config = dict(
    num_hidden_layers=8,
    hidden_size=160,
    n_experts=128,
    experts_per_token=4,
    d_expert=80,
    d_shared_expert=0,
    hidden_act='swiglu',
    moe_layers=[1, 2, 3, 4, 5, 6, 7],
    router_score='softmax',
    normalize_top_k=False,
    routed_scale=1.0,
    balance_loss=0.0139,
    balance_bias=False,
    init_std_router=0.017,
    lr_router=0.0016,
    num_attention_heads=5,
    num_key_value_heads=5,
    head_dim=32,
    vocab_size=1024,
    norm='rmsnorm',
    norm_place='pre',
    norm_eps=1e-05,
    positions='rope',
    rope_theta=10000.0,
    rope_fraction=1.0,
    qk_norm=False,
    attn_scale=0.177,
    tie_word_embeddings=False,
    parallel_block=False,
    init='normal',
    init_std_qkv=0.0383,
    init_std_o=0.0,
    init_std_up=0.0383,
    init_std_down=0.0,
    optimizer='adamw',
    learning_rate=0.00261,
    beta1=0.9,
    beta2=0.95,
    weight_decay=0.0,
    lr_head=0.00853,
    warmup_steps=469,
    schedule='cos',
    final_lr_fraction=0.03,
    batch_tokens=262144,
    max_seq_len=768,
    doc_mask=True,
    train_tokens=820200000,
    max_steps=3129,
    dataset='wikipedia_en',
)
Below are experts of layer 5 (counted from 0) of a mixture-of-experts language model. Rows are named router (the router's row for the expert), gate (a neuron's input weights, with its number), up (a neuron's input weights, with its number) and show model dimensions 0-159. Each number is 128 + 24 x the weight over its row's rms, rounded and kept within 0 to 255. Numbers have three digits each.
Before each expert's rows: "gets" lists some tokens that make up at least twice as much of what it gets as of all text; "mostly gets" lists some tokens that are sent to it at least half of the time. This comes from a sample of Wikipedia text that the model never trained on. Tokens count by the router's weight.

# expert 70
gets: "ent", "st", "et", "ult", "emb", "ot"
mostly gets: "ount", "ublic", "emb", "ubl", "ost", "usic"
router:132117157148126132167107145165119116098158141165140162173133159137168116160128144136130167106112149127125146118100146112149152079145139133135137139122130157192124117122139118111167145127123140135128102121096156103094104101157140162113115175145186138149186102121125169108118155125112145111103120082134149104131105114101167093079163126094140088116169118122101147090079133091107106100152087091116133122147162131107141104120135112161115128137138158103147124150125145129140153110137145
gate0:127152094133132086117106090173102123124156092140118127079140148123175153103152105158125122140083118119110153166123176116119146144129109093110147144094117076123117140173141149134120096103157147125134144118136097132110128136144146122159120146120126128143149171136155108098191137143122157143135151110127158118138144146121139135146105104152160098102133091168113101170153160098121128136088093105148108132098147110134120180124121111112136121143138136157125107112173111126130103123108222
up0:124120112177117095103142110145168115127154107125090084092124142097172117089112140147125107130120151109117106130112154140090166141150161112138180136113159099127162132134118140139118087126120124090084128113110140121125115143110132140152114166124109151152136114134120138106173129103132140130135153118125127117184169101104140117162090146155149141091139063160107121144139160112128070151142132105117135142105122110132092146118124140149093112127174160188122127132100139176112146143113191

# expert 12
gets: "a", "ion", "c", "ic", "g", "ia"
mostly gets: "ican", "ion", "ivers"
router:104121126121151125140119131126124128146131140127169163166107152136113125146155138165075137131122134098104093136144119159131161118133129124152120161065127131132137121115098110114143155124092149134103101104122118113180114124165105097108114112132082164150139110125143150149151137160153082140108130141060088152125141127119155139170155153166161066097100156081111097112152108153103102135155139124113093106092129106154133163089149162115097154133122108127109153107113130087095141103116143
gate4:129109112142130115131150117127137114134160110144148117169177094167129106115139114154125154078171115142130128156102121125127120148149112111110084124119139126177149114187113162121130132125128140148110132107135158107108115116140136118108135186136157169131141139109199130102107107114137146095174137147120167113110091131081158160137160123127153106135139133133088136142109145066161093133121122109120152193127116081129169141127120122127188105119171139128137130124142099132109094095129156
up4:161146097092111134121141119121157122128116113106130086144190104113145139120145120147149131071142110157150130133090139168136118135164122149107140145115102132145151111165129135103127129107124131094118095133140155114124128129100140108090106142184136137125168128122141159099136125163133120124128102079111184126117120122126137114132111149125152119167144126127096155113148132084173107170123105096144094158157114078131112154155122117146199155119145119155141125158124095188143073110152168

# expert 4
gets: " m", " M", " ch", " v", "M", " Ch"
mostly gets: " m", " ch", " M", " v", " Ch", " rem"
router:158089146147127125136122172119136152129162117148093162120142131095115140132082136136100160122123186147098178114146097128126155075145122102139130094119125080147108124139140092143161098152117096149084115129159074154090148126127162136149091103096112151124132118127172102104129130155115137091126151116155136115128074104126120111161139112137123126122168091150140114158134090107139092134106107110115107127128145100119070160140115165142125070129145152140124145129133140117106118166118171
gate2:139145163119128106135118121149140096152122093167122167087112108113106132116124124098177110140133132097106168110099111114132120154150158092140107153120127137128147173095135111188117167145073105114130128158146131152113137120094151105156137121113145156165152137107151137128098121129154123138055145166152129125099119079116141124131103132128147126117087157120102124112103098102141101102144153112123126184095154115085093110125096137146132152162137129120128157114177112169091130172112151
up2:098141094147109129142078102101159107181122152126042155140129111149194142137155121135163138154144085068160127138134109150137124118106123172113124145154098133122109101141113114095144152101088170090140114135115132185117103120131135108147110096103104111116134141135116108171087113135135104130120146143130122141101124097131116116141117084123146141123103137118125120138090131109118093119149108119082148139118165137088147128138132159110117146167140139166136146122143121112091187141149110

# expert 77
gets: "m", " m", "om", " M", " p", " st"
mostly gets: "m", " im", " m", "om", " Comm", " p"
router:084086168137154083110101131130107080142074101105163143113157113110117151149122154160119134130133110131124159102125139107099174112160126132142121118129104108103128159106128132179142105137137127166084113122152136109125140085115156159125119108142098159109144075138154078087160110128120119115129159108144133111151084171108159116165119121144150099129142121111132170120146120104147121157133138151076122111105140100154105154107122150121093116114139072149101114106147100119079141137111153
gate0:142118105133107130134117128144056132144101125115152126110131089157170120114140135136155078195145096096114107082123096138147127149131138121108142118097105119150142118116056170130117173126093098137134120119115130156119128125102066168089081151106112140147109117078133150114131146117088147099118117108114159086129123161183140118146098128138144144129137121120099132130100136137156145113131113121109140141123120124152158130155140134152139118146148082148119136185115099128145114117183154
up0:126132097094080120137114089106115161144122106115099153148116114134148139124141155122123130119127112140146143096148123116125103098103103168114148110101130122099159141118146110112094106097129070178118085109144130172168146142118127107126150078134112124127110147166100095128109116159088156186142128118110171141147148145123125131159147123151184165120114135100147087122118085153157126134124120120147157113125117183151084125118071103074151131128145110129118166101134102169150128143127118

# expert 71
gets: "ic", "is", "ine", "ical", "ric", "ics"
mostly gets: "ics", "ical", "ic", "ric", "rap", "ory"
router:154112126133150096151112093133082102106099157107151126127075128168139122152189157159114170112131108078116081106116114160138153164159134121085152136115114157119098116143108158091110149127100178132124134125102124110144135172181098147106132109164116135157129123153109092122150119115129106124096095129089092136103120148121140113170137153128141121140103111119098156089144138147116140117143144140073107140119128112125107137090149140150100132178119084184124133107144138154118149137126122
gate0:090103150118149116139136126079113096122121101124111167167121109148108125175133145137121152138135157113110124141150109136122138179152147105118103118154186138125143130178191113127138115148133139142081126117173111104182129127146146112161163137103120158125109154081165116137140138127140101125099119092163131165118101133120143126179114147107091125133126088112146111176153152148098158140126115089107139140148146152072148143125128123157168158133152143136168111103164125125124156166150119
up0:154150149119149117122117088127173151097142133112105122141122114119142136139080166130094104118163140140149145111081117126148117105144143144129101081124087128132140109110081141164158117122093126111158169148105139134102126112106112130108124141152184121118083124120136140100112108111176122124144140187097126122108134132130136135078138101106157130145124171126140131117118120125145106048151211155106155148099131141128118098100131148112111139058102126101116153145136119134133117165135134

# expert 11
gets: "r", "ur", "d", "pr", "gr", " gr"
mostly gets: "pr", " gr", " tr", " Pr", "r", " Gr"
router:103107104147075132123094136102137098105129099142129139107083108141126133151139119135118083175129168123091130141141127114136143070116141122145154108125085160140170109119128144158138118139135121157123138121091089138156121074099101098154106120085084106129123112134146117110066124166152137112122162100154147150137145127146100074115127105082072145141129147133121112172104099114108131133121116156137102113153106136102149160155128151163161115072138146104138120117142122135117139096130171
gate2:154106124136140153142099086124110166141088132135139145121094124141140129102146177122100110110104123129162178163180129127091126166114104121122141118125113150134131126155137112066098130103085108118167109168149102166095142106125134132141113141083087115120156161142134117097146149115110132145109140159070101150135117120109147115113074114129151104098172107140142129123126135094133114149131155150168101119131151122156127126095123176142128150170157125163129173057118115129127113108152129
up2:142145103135098108077097101103147157128127156170170155128141170136117145124138133115136108114149139104151143128154098161093143144174115128132152118148152151160127136183142093113133153114100126109137135142153130118105127164143129117149151104124084127114135138166088104088140138149140155137142128181098083143146140122114167102136115132141190138092174129161140127119134162120151190141185184136150150125135111144159106117145097134092140178155141153145125112134106130112112118146152125

# expert 45
gets: "-", " by", " with", " for", " in", " to"
mostly gets: " into", " by", " with", "-", " between", " under"
router:129121123160135111141151090104119131108099137115108106109096165153129121110159126089169139137117161123166062142155138088142098147142068103099110146119129119133102155144107095133115112143132084147088132134136134133136144159142128126141138164148094159090131143155129095130157134139136120116169130154109126148128157111101160127159093137067134144110102140135159085184119159131086142142140094116110140164127130155146118124170162164142104115103099097168090099121131123151133172100115114
gate2:129131122142136107151161135121134109158120120117112157086124098129109060134108096156115158124159106121110173163174207145152124160108121117141120090136134151112164119126135123139153125135118166164097124110148149140146175135113071134167121117109132172151151161106144142158159140119133110101121104131127148126055129134138146144112136127148095105103144082139122138157166152122120140100171139111134118106136106124135124106159138108149165109135116103115104114162178106146113100087104142
up2:105121106147105099147125117137120182093145118164116134152121123138154111135123123174148146161139189088151161129156105133166120119102098096063145120122133142097096179126171142163129134132124100138156088139143130152147105130115140151135078138171143105082142104124124130152138095117133106175112132097123121109114131137128129142081118177117108128132154144125141150130108085147091158129113121159165122066135122146165123151171142106123122092126119134100114114128081136120156086117125119

# expert 62
gets: "h", "am", "ak", "an", "j", "ash"
mostly gets: " Sh", "ash", "uk", "ah", "aj"
router:136137160087150171114172111131139173151184119117148147160116156103092128107121149102149143152094145136100112114114151152126131113171154126146106112188078131132121123093118112153108118162166110129156171105167106102143136105120187129136178115155121115122094117141104125104106134122125111152078124142175118138166128113109109128096093146113108128131125136094144158120186104172127157124132126132128108109134109142112097144142125096111128131112115087106134133140146149113166125174174134
gate2:167132114076137116104172120070154150127135112090086161119125128177132132148105125105101088111129149152142127118087144144126152108140111118095155118158122147151109115121104142154109155123177142126125131127147145126097091119154121156123155164148114126136104157083162088160089119129158121129141145155167156126132180120126118161133141151136118171127137133110169086105114123169119152102066177125142125114114092144133115180132099129117153127125142121159160151157127134147162166131150132
up2:113135130155154123168073130119083108106091100152155057118129084126138143126137134094109151140131087117138165112164112119134104146111159138134094153127130099097141126135146092142128147115125138149144118148107109131106107131095078113098094136117146156118149060122126145157136107088133118114131117131104129130178144164126188119144118134111191129168132129156132156107119136115114132159154116162118117159139151086147150110133178095120174134095138113119146114127137121090123085119130153

# expert 91
gets: "i", "a", "o", "an", "ur", "ar"
mostly gets: "iel", "ah", "uk", "we"
router:149107130102170142101144098118111164138125159089117149135137099141087114084109138122117107146128109105102092117135164160125119131097145113135119117157098139138133130105084124108135148181126140108157168114146104088110108172122154127138149113117124116171105104137082126157081099120173116127080142173137122164117107141149092109143102182132101121153099142097133137120154095154111153146158154159131106107133130150159110128144132171144122147159117082124114162106143168137171124159154114
gate0:099137096102121087114209080094114087121166091120104165124125091131122160102097118078139114124137150128116140129160147113109116107102116105161133107103190102115110116129137090120113124073140100131120108138130150123132115091119114130107116153131120096102149145140103139152114158107111186156101179126133160139137130152128129143135101148101126126165103163124144147132149082127104131127145089124170164142131142142148116150122122115087102121147114145103134145193135130141163112151116135
up0:130165141155122126089120116157112134146089159136147107117168122100151139147104141092088126097122127141135163138144102100096137172093148140149134123125126156170096148151141145118152170109132099139139172082149128121102141132124131143126139144137157113094135141140148137114126144139112149106136151097145124130102048142083074143086146090074153157115104126160109127105157126126163135135148147101143110105125122134123128098178142081094109097169143166110172108133144163130101145140147131

# expert 44
gets: "e", "le", "ate", "ity", "ge", "age"
mostly gets: "ence", "ife", "ure", "one", "ance", "ale"
router:141146127152130140134124136096077133160119146105127147127102123148130105100159113091111153118134088129082103097145120135108127153119103155121144170084151111125130110157101120107140127100115172102113150143095127129147144150117097082115130049113113153124157127138110095135153108087111116138156097159100099157124101116125104170172141143130147097169082145136187144106110109166140145137129171129134110170104102124111153092119144139121154132182138126136149169139144113109145104163142122
gate2:084139172130172121130159102123138124141114115131140129091165137143133095131080086133128161127127099142107157124096161159117107121172133111138126140128148125179130168157161082135135129125106097117128142158118117130098134120113164125153107147115144107153127100113119092069161145138130118100148137160185143142120103121148114138157145117123141086142121094151119090139130135109059143098089085146091097110131128150129135145127102101130178140131170141114122134123165133106176111141103174
up2:134092092151124175143122126159112123095153131125081144141117111066172175174114151100094124169118134156158137146140127110165154124143113115084115138120163139091116105131108118126103137124139139130076161117120147124119108158142085131128204128133100168090114151117127131170110104132116186162137144097119128134145116148141116092104142127130113156122148140152137142147104136134108110119108152103161070129153105113079099142134177171134133127120126093135150129143122137140119136144157116

# expert 127
gets: "o", "ap", "ew", "ong", "rap", "ition"
mostly gets: " form", "rap", "ew", "ious", "du", "ap"
router:114089143148087135129088119132125100120151106085112150123118124145095082079124102137129120112149103142115069094142124096143141127117119127104166153113115175120152117104094139118143102086148168147135146103111153102105122137168132129187135097104165153177158098111109148134122124116106161145137110109119135105136088147073139160135126131154159104138113138125127123140112091141159138121123113147146129140138109105101146066096086174146121133145108083077141140108142149112125114137134088
gate0:093131121114126138130140156118142096154173143133121099103158129104125112142095124122127142136126122095161130112084167153117144098128136135111118121119096112104134112138161125134123128133104131138156108119168102153093120134103077133156150097136151163130104124131143172108145134173107140109182170086110145167130125129118179123121070151138109152111103129099158170121110116125153101103163130134089116101087133122102104159092083152093118141104134163131142142117142090136065072124100143
up0:124119106097144137123121128131133132151179122136112106163161129112173074138125134164151155106130127117139141124159129120180117112133168129086072114139131101092133121159142126148171103101150143139125061143181155126101113145170142147111107131148159114118112148103097094153164104076097145133131148129093099130151143156113117137114150134157125089127129091141144177109114167152139101146123101132103139104113119068139146137121099131121107091132118147122100166146096133124133098115161097

# expert 7
gets: "al", "it", "c", "t", "il", "ol"
mostly gets: "olog", "rit", "it", "al"
router:113160153144115151113158142145135095137108149155147139115072072130143109151178154102101139127146132119144152121135138161149136160145159097123122131109129180127140129095133147146120139137115147113105155107092149131175113086129111147143190170147149115151101118141126161099091172133104133104087116117119118090139111148146139146113145156089158142133126176128101154157114159144057129117126146088153103120127138115115149171094128117164181133120139114099117139128121154146140141095093134
gate1:150126109145103117176137181161113118097143125154088160120149196102147105131134139151120186144109176131091135137134115130128126131126137107093110123121122096119142094151110117180164117111134114090103126121117146129162150122147124150143119125112124119150130165091098096142140129104124111150149127192094087128129093141104142163135176107162075123109136132102094113164171128150136085092132101125098138110125124110126120118140183136142102123155110129130123141092155095166142134099122121
up1:121153105123121081137064164123133129134119138157085140121149150136150133124132131126137139154121146104072148140151109132100120112117180146156136153106102110123158112156144129152157128131126123130130156106087150137151134106128113119132107122143102084105133151068132131153137130116147104168129126135067085095165084138105173151133129099114068157120108134108144121159176090172124136093112118091148140100108151104068166128115156156145108109123123141152134134102169117132150138140126100

# expert 56
gets: "or", "c", "ic", "ac", " Sc", "enc"
mostly gets: "or", "c", " Sc", " ac", "  ", " For"
router:098156148155154137129069111135108102158126142114174114113105147149065157153120124113102127164141131124110128140174146105122128139147169165166153130124165182105106114079171130091136141122155135126133148155098117122132152122155137148154152134163137102147092134083114110144137165152145115123111151093134119120115138141123117108085114157106090085144123142134127089080108139114132097099101165170119148104144138127085114174130122134115092123103110116103136111115160156164159150120148126
gate2:106138105142078127119152138160122122124110106152113149148085126141110130115125123115112123139141160176109100085126149149110096137119124117133135075066153121119143092160178122156118125158123126119114112129100127143167138125139144088161126126143132147129163145085132104130138172151119126149119112086140113148133109148146175120127139113128149157104063188117111085166159139147161144196100143131132099160148117110116142146114135130124131132116167064149097147118110170097144144148132136
up2:159105123138134064084116109082116148119116102128087141131137133165115141141121133138155138129084154146124118119102140150159108124097153112141131112141150146098115132142114167090128109179125108119105088142138098123107118126100136151119130128143100122096081124123127113160108131095142156123085114100130137129146146120132104070073151079117104134130148131106174157096119103185117103169128130116162095110178125127156119132155125094175115113093145133125108123133113138153176142171168124

# expert 94
gets: "g", "ar", "en", "am", "an", "ab"
mostly gets: " Aust", "eg", "enn", "uss", "ug", " Mar"
router:144129133110169126146169149174155144151145114145154120103174136145100135138141149149099089122094148154108129177101157078139156080120128144164142117148117135149151137117103153147169155152148105110153135133124140109118100129112157112085099142142091109120131114145124153124100122151157105129096135114145156133163137143092092127086177147121077141090154137132108115147129140103103126106114114152168119085144134121159159121158075119127139149089159141066108107137116120107158110110151110
gate0:121159100122121128125128104107121121111128075127120104110141160122133079116130167119107106111128139139108134065165090072134141109139138118151128121120148112096119152163103116122132146077130092093153068117132219144142113139176130144120108141137135154112153089137124109158112078144115114132104138101126142160125103134115127151112139165119121142119143139178144167124123144137146159101133180128106145153155136168132121075134124135139136109096131092116168082113098114123120105136123107
up0:083119140118152144067118150116160124105093086116125098104102115161128089135136120103118102127111130137126110098102111097164131132133154132099169116110126095110132162118146194134104127103136126130149109109135103144119083148184118078114108136138112139119134109133112194162135108141091092133120114121110140137140091136123124131163092143076161133140095067165150118142107138118153154119107172142163126127120102140101126180101120119104138122116148125114112132117065133150128131144138097

# expert 42
gets: "iv", "ect", "fer", "il", "ic", "ut"
mostly gets: "irect", "du", "rict", "duc", "resent", "fer"
router:110117142133075160140122168158148103136120089153140168103133134135142111130131129095156123105096116113130109107139106098160124107123144092111134150124083148171105107103121138115134160110144159168158095106103120089147132137151102132139155130116139154144110112118104173149115152146145177099121118095084141124136149128092159170109192107129153097131102093119108107134054106120119095129147111131138114176112117120134187106102139117141119119103134140092138084148092146117104141104148116
gate2:146178096108108119121119193122108171135107115142102103139114082108107142132136141117107103125090113095190134136119126143101116116132128158105144126110106118153102079158133127158138178166126145107124144133101125186156152133122146156129164117106153095125108155143120121109112143096149121122159111127121114179137135143154126089123138135124134101151156196168145153123129105142105097184118105121149110169127161136114085157117135103151118122162140144137115143162143161124142096175146126
up2:157154100119105144127087184150134134180138109134135124100107090144169108143151154105090107102105126133139109115155108149118127143174142182121146114078130160146108087121137138134159129151153157132141136128124143108165115156134127104133158129103127163166134172134109120163107136149166139117104127102140107150106113156123155133142166141181150101159160144185151127106120114097132094161116121141114129186126135136121134142107102128137125091186120063124149124130169116105122151133122128

# expert 87
gets: "ill", "an", " all", "usic", "od", "ost"
mostly gets: " all", "usic", "eries", " more", "any", "ome"
router:124111167161119164141107131109106124159134135132143138126130140143134133095123159147123095093131147143137136096112151109133156086136129155104137149159104123164105179103113111059123130103116095119158103126131159138112126111172116102091080129157104151131138093161106141110129134117098128164114142148128131123173076127121186124108131126098176084115152123129142108104090137081153118103177147150129101135148156140120138132115094098109124165153114144095148092131089108112145124135167077
gate0:185168114135069177127119153161132175116116152137163166102122109126156134117160152115145156121104146128130145085133092130141141097119140064139113155141131087123117178169101143135148122079136180142146168137122138169117130166112133130144181135155153122092182112139128147126117174109117130123126129142115116089152101148140124121130149142141135102115124140111146136122092087140100144116142146154105114154128136144130122135106141139156125130128171137135101124109100176097089106131126172
up0:150143097177094144165088123151122147129124107141145135094157129148127090127141139151165102119101118128139152092137115130117117100148120142072134141133144143114104198155079121110153133132145121132124133093113126151137125136133111090161124086137118099105149092186112136094074142128139153159113121120134170118136118154094137161149115121156153122088134135117142151144092105146121095153186134154117131139133116174121117104115140150159126154162190078131093094124125145128141134148148095

# expert 16
gets: "d", "ar", "k", "and", "an", "ag"
mostly gets: " John", "d", "og", "ak"
router:130085153113125169148130150125152139183107098107115098085138123116108101111160158153094106124131114153079116125134170129093147123113181129128132110160092154138130123114138158137099166133136121131139145123116105134121149147126181118150126108080114110134133112131078137105085098134168131139112134141144143158166130117103108140089132111118105152113081128082119126175167113129102197094138139143140116113164126124118118091146137155128096154118122087141099131094134109139198127131131113
gate10:125136116124108163132086126091114116115153073165130130107135112110179099161113080160139123120160132167100111127109105098177130133102108110114152100127125136156122150130143151166130141162135134150154112110120152115110112124109117117128122103125166155089126097112160117094141134143113165097140128111106146109109121091119125151133140076137136144123072088149153097097114103077164079110122123116082149113127123147101143148138144108136120132139121120109137122170165096120069094125161184
up10:152113118123123156114134114114137140157118148128112106132132126101156109150145100145137099134139121146139065116099131138193119119059120161131142137139125154157133127139143155165105137135139135136137101106148103105122141156084141121101118092145133128065143113132110096120129160160151157136131131152087130126123178118133110158095138094152090126085162136137148141080146097160184151148167169138097153081130148127132127128127113105141109156188089110102104124158150130131146119158150164

# expert 36
gets: "a", "ia", "o", "ore", "ge", "ina"
mostly gets: " Jo", "ina", "ia", " University", "ai", "ore"
router:125112109100145141125112114107140144146133127070148098159144170126129135133127123148113127084101102119130132156105104122122143129105131172130145175113144122134072122125089089088163133119158143101144116114100108082122174148139102104102118111102115124149138142137104155151146139128129093149117095162113107153137117117106108181145139161134135138139086135122172143101185085137143151156139127130098100131093121136146134077100132114136128173178124144119181132151183139123144140177156107
gate2:127146113138117155119115140150139123140126131152131100109129176107133126145090122114113140150162163129166151108133150128127121132145172130121129154136195153121114122112119166167130101104115131148133053100150113127110111146083138163129097099133150136113111128140115193164117118125165164130140163127113160145115115099154101124073153097121118135076141134150097105134090102114150115089154144153129120065125133134125082144109135139087120152113107178136101159114115176141138150109126096
up2:143121126138110147167112127154120141161149125154099112093179176136135092129121155105080133120104119124172180113149115129093107119103155098115101097125147134141117146129158156117119126139150119172169108135095110108095121152107188139118128118172159132068168117091136154146137125120127159091151133086126128147131139113123096129115104107111103136076150099139145113154136126092144148117148102112090168120137160139155160117125079128096088118127121157117129138137121105146151099103137076

# expert 109
gets: "ir", "ec", "ric", "is", "ik", "erv"
mostly gets: " us", "ec", "ir", "duc", "ric", " sec"
router:087128148138092154113119103178122118138123149149163137135128140119124135097117144136138122121138149119089114095157126102155144107154157118151155114185097126081081113119172131098108107099147115165144143142088128074157128116104110114121118112155119130160134148153083137098105140115140143068091105126108099113117139179120117145090121147154082132138114118130078129100145091143120098127074089127090139133176125089135134095100143117120136144099119146148125124121114150117133084122152170
gate0:128137108179119132128139108152124148150140140125119148167079127171096130159126121127119172118057096134138166136138168099180097103120138162115114110116162121142133114147111113087118151109177101136112101121157102145113108133157109143094124143141113085062148115123123141134143126136114108131156111147131150117154107083128102154155159122124151149125133167136135122134115127118091142093173059097113129132186142094101133130154141115142172122126107151137139142134142144111179130149151117
up0:119138091141098117136111123147095126141119155145159134134146124122149105157161120142184147102125098117138135121132138105131131088111136130108158137120176097110094086091149170110146130080139141114087138159111098072159161140138089135131130087145126091126102135130110106125195103087104097118140127117114123131112105125139088115143133135115134145164163090150114160116139117137142178131165083067123162126161128108142127110133171125108146111131094154125175123101112098153131131124163154

# expert 17
gets: "r", "ar", "or", "ur", "ul", "el"
mostly gets: "r", "ampions", "vel", "gr", "ar"
router:132114121099121135109093143135115180159117126170107137121108095111155144159112105120125119155124120130115131105148099089183134151118152177127118082097123166166119077118136167130097174143118116150107143162117101114121113157127104135095097132118141121150110122134120167130097123165133149130091155096124194173105087124123069089096117113127145092139139095124114132119094097108122154124102103134147171168148119120114139146124142159171122097133117095142108131116146092154124132127156145
gate2:136147160120100089135130129162119126138187133130116152135109169137134125141103097125111083153098117081123165129125139145120122139142127120179125096119073140069157144159124124132112136072119087136121122135120150115105146099096130138161155160102148121124171162148141096113146165120061127160121120113146160108122133145135191117097106146097146126136126162153175132130113122108152139139132108164143170154134158133139128100090128125118157119161109096142107093112171132117096160127140119
up2:121137119130124130134144108079096149130094105124175118110116096140153125142113099130120145132134087150128142089122112127122101143141112114155174136065091113100104121175110109122115143123126119118113125141147113156135133077132132135108140133091114123166142126122142099109144098146116114137145150102158119150144127147122140141194103148127178123084129132114074111116148105082132131084132106165102102131122092127177134141119127129070115188140111136072075118133112099153096110105171126

# expert 46
gets: "e", "o", "se", "ie", "ee", " se"
mostly gets: " se", " No", "se", "we", "orld", "ake"
router:113136095111100146146135088094081152068101132085151109167127150142132122103111133126088112112134097110104127149120109104113125112081131120145146172131126122111096146144083075088137119101142125103123112156117138124116158118112096087111125127081191139106135124129159101140091146136110153130149147168148121112124110126142115114156131158105159135145108163120165157107110107132157186164130126150111126107084122167120155079132123123138137147154118151092155144139143133108114085170123110
gate2:124136096086124127152149116121128109131126119133090137128161150082130116123123147129116144122122128120108113102147105159146095083092122127070132160082100112133107137141093087101133168156099107102111139127119134108139116117116117133109177133175123149156133117087128133116167147127132142139109148108107143155098072155152098132077150112104079145152112130138165155096122098137117135107157125096109136140149085123083130156088139159102106145148173103126130079148145118133107168129120064
up2:156110128202146124132173119119123164135152161104116127145102110120137140137119156079136106107138134152157159125139106127142122142112085115104140163135129096157087125095127098123129158138124128104109188090151109174094111119170137137100122161100114127129112155150175110122148115094132123128134091169129131156118128108086171124131128122175144102106141102120090143075141145069145144150129116106122106124108153118142084133156091120151143154137114156141108181132127166126152147126128159

# expert 74
gets: " E", "E", "ro", " ad", " I", "I"
mostly gets: " ad", " Ad", " E", " Or", "\\", "E"
router:163164123110116160137147111152153152064138148173135104105147120095116129069094141145095102112125126161074180139107151144112134150108150130156126098130122095122131148149137104124143134131137082139103167163168109157118131130119152125112148147114129126117095136121178138123125101137086114126111136154151110117143134122144078142124098091169115160128166130137121092097166124138114118146115125077105131127122131131115097167157115123107127111088098163138181157158133116163150086156111142
gate0:157146150162108172188123135149156121103135138137112129131123087121182124101107151088144136169126133134118100120151081092110157123151154132134142116131110127140081133137101117116121100091091126175123121091117154124147142153145134115138125144083128120115125094149147127125131142139166085132158126120122105159156105156145119094136116119117135145158165132139170113182160157160130118149136102163061143146130087128091144115092148162176121125131138121135088116145135128095137110150111068
up0:102110180141155151150147161129113113122191135126112126146125144107117125145167118089145148132144123092085154101091105158174144148113110165104111112159156130146173136130150136111103139126102167127119154093147126110084142079141103102164116102107130150161119188146122135163115118112166131151132137159171088115123084138108144136123140145107124097164106162138140103134123138089129147113136096125151093146121128148082115116134171123115110183180115128137088112111124143136124142116115140

# expert 108
gets: "es", "s", "ers", "a", "ia", "us"
mostly gets: "ines", "ents", "ers", "ters", "ics", "ia"
router:114108172130150102122115132106122155133109104107161113136155116122119111103131100149117151114132095084113069117088144127133129156126103140103158139136128133119079100127099125115159157103104122083090147133118094109149145129146115118103112132137109130134133116163120118131168136103134080141135102166143101122147113152129055140149129151105145109099087133120135174093137114149158159163152164142143094175136084069117110104092154166143135139170111097117139125108160149108106109088133144
gate0:150106130106126129119135144111141133119123105124105159105139116099151118181081158095121159159107174123125147154156121092183095110120135106137094159123101124148119159135090109178105136159151151121135152120151173144114134157149146165129149159146096145137040097133158152124126081119139127102134137129120131110167103136128126148109132112114131166097134086098081110109108161095110109081114155115145133147119118108120122151142126131142172099113125161137183119124139103140150154119156138
up0:152122160095182123135102127083128124162115125121147113142139118117146146155151118151123143108146091129150105122093127120151152158092164160105143157137103141120106118090095111128169161113089118084106157136157130113162139122152088124102121131098101125130125107170119117138162112152125092155128084154132084165134115157080095100113122133134152114164096147098128176097153098142148140140131181170117162172147152113120117111109142151125148114154114069108128130117155142152109147135095152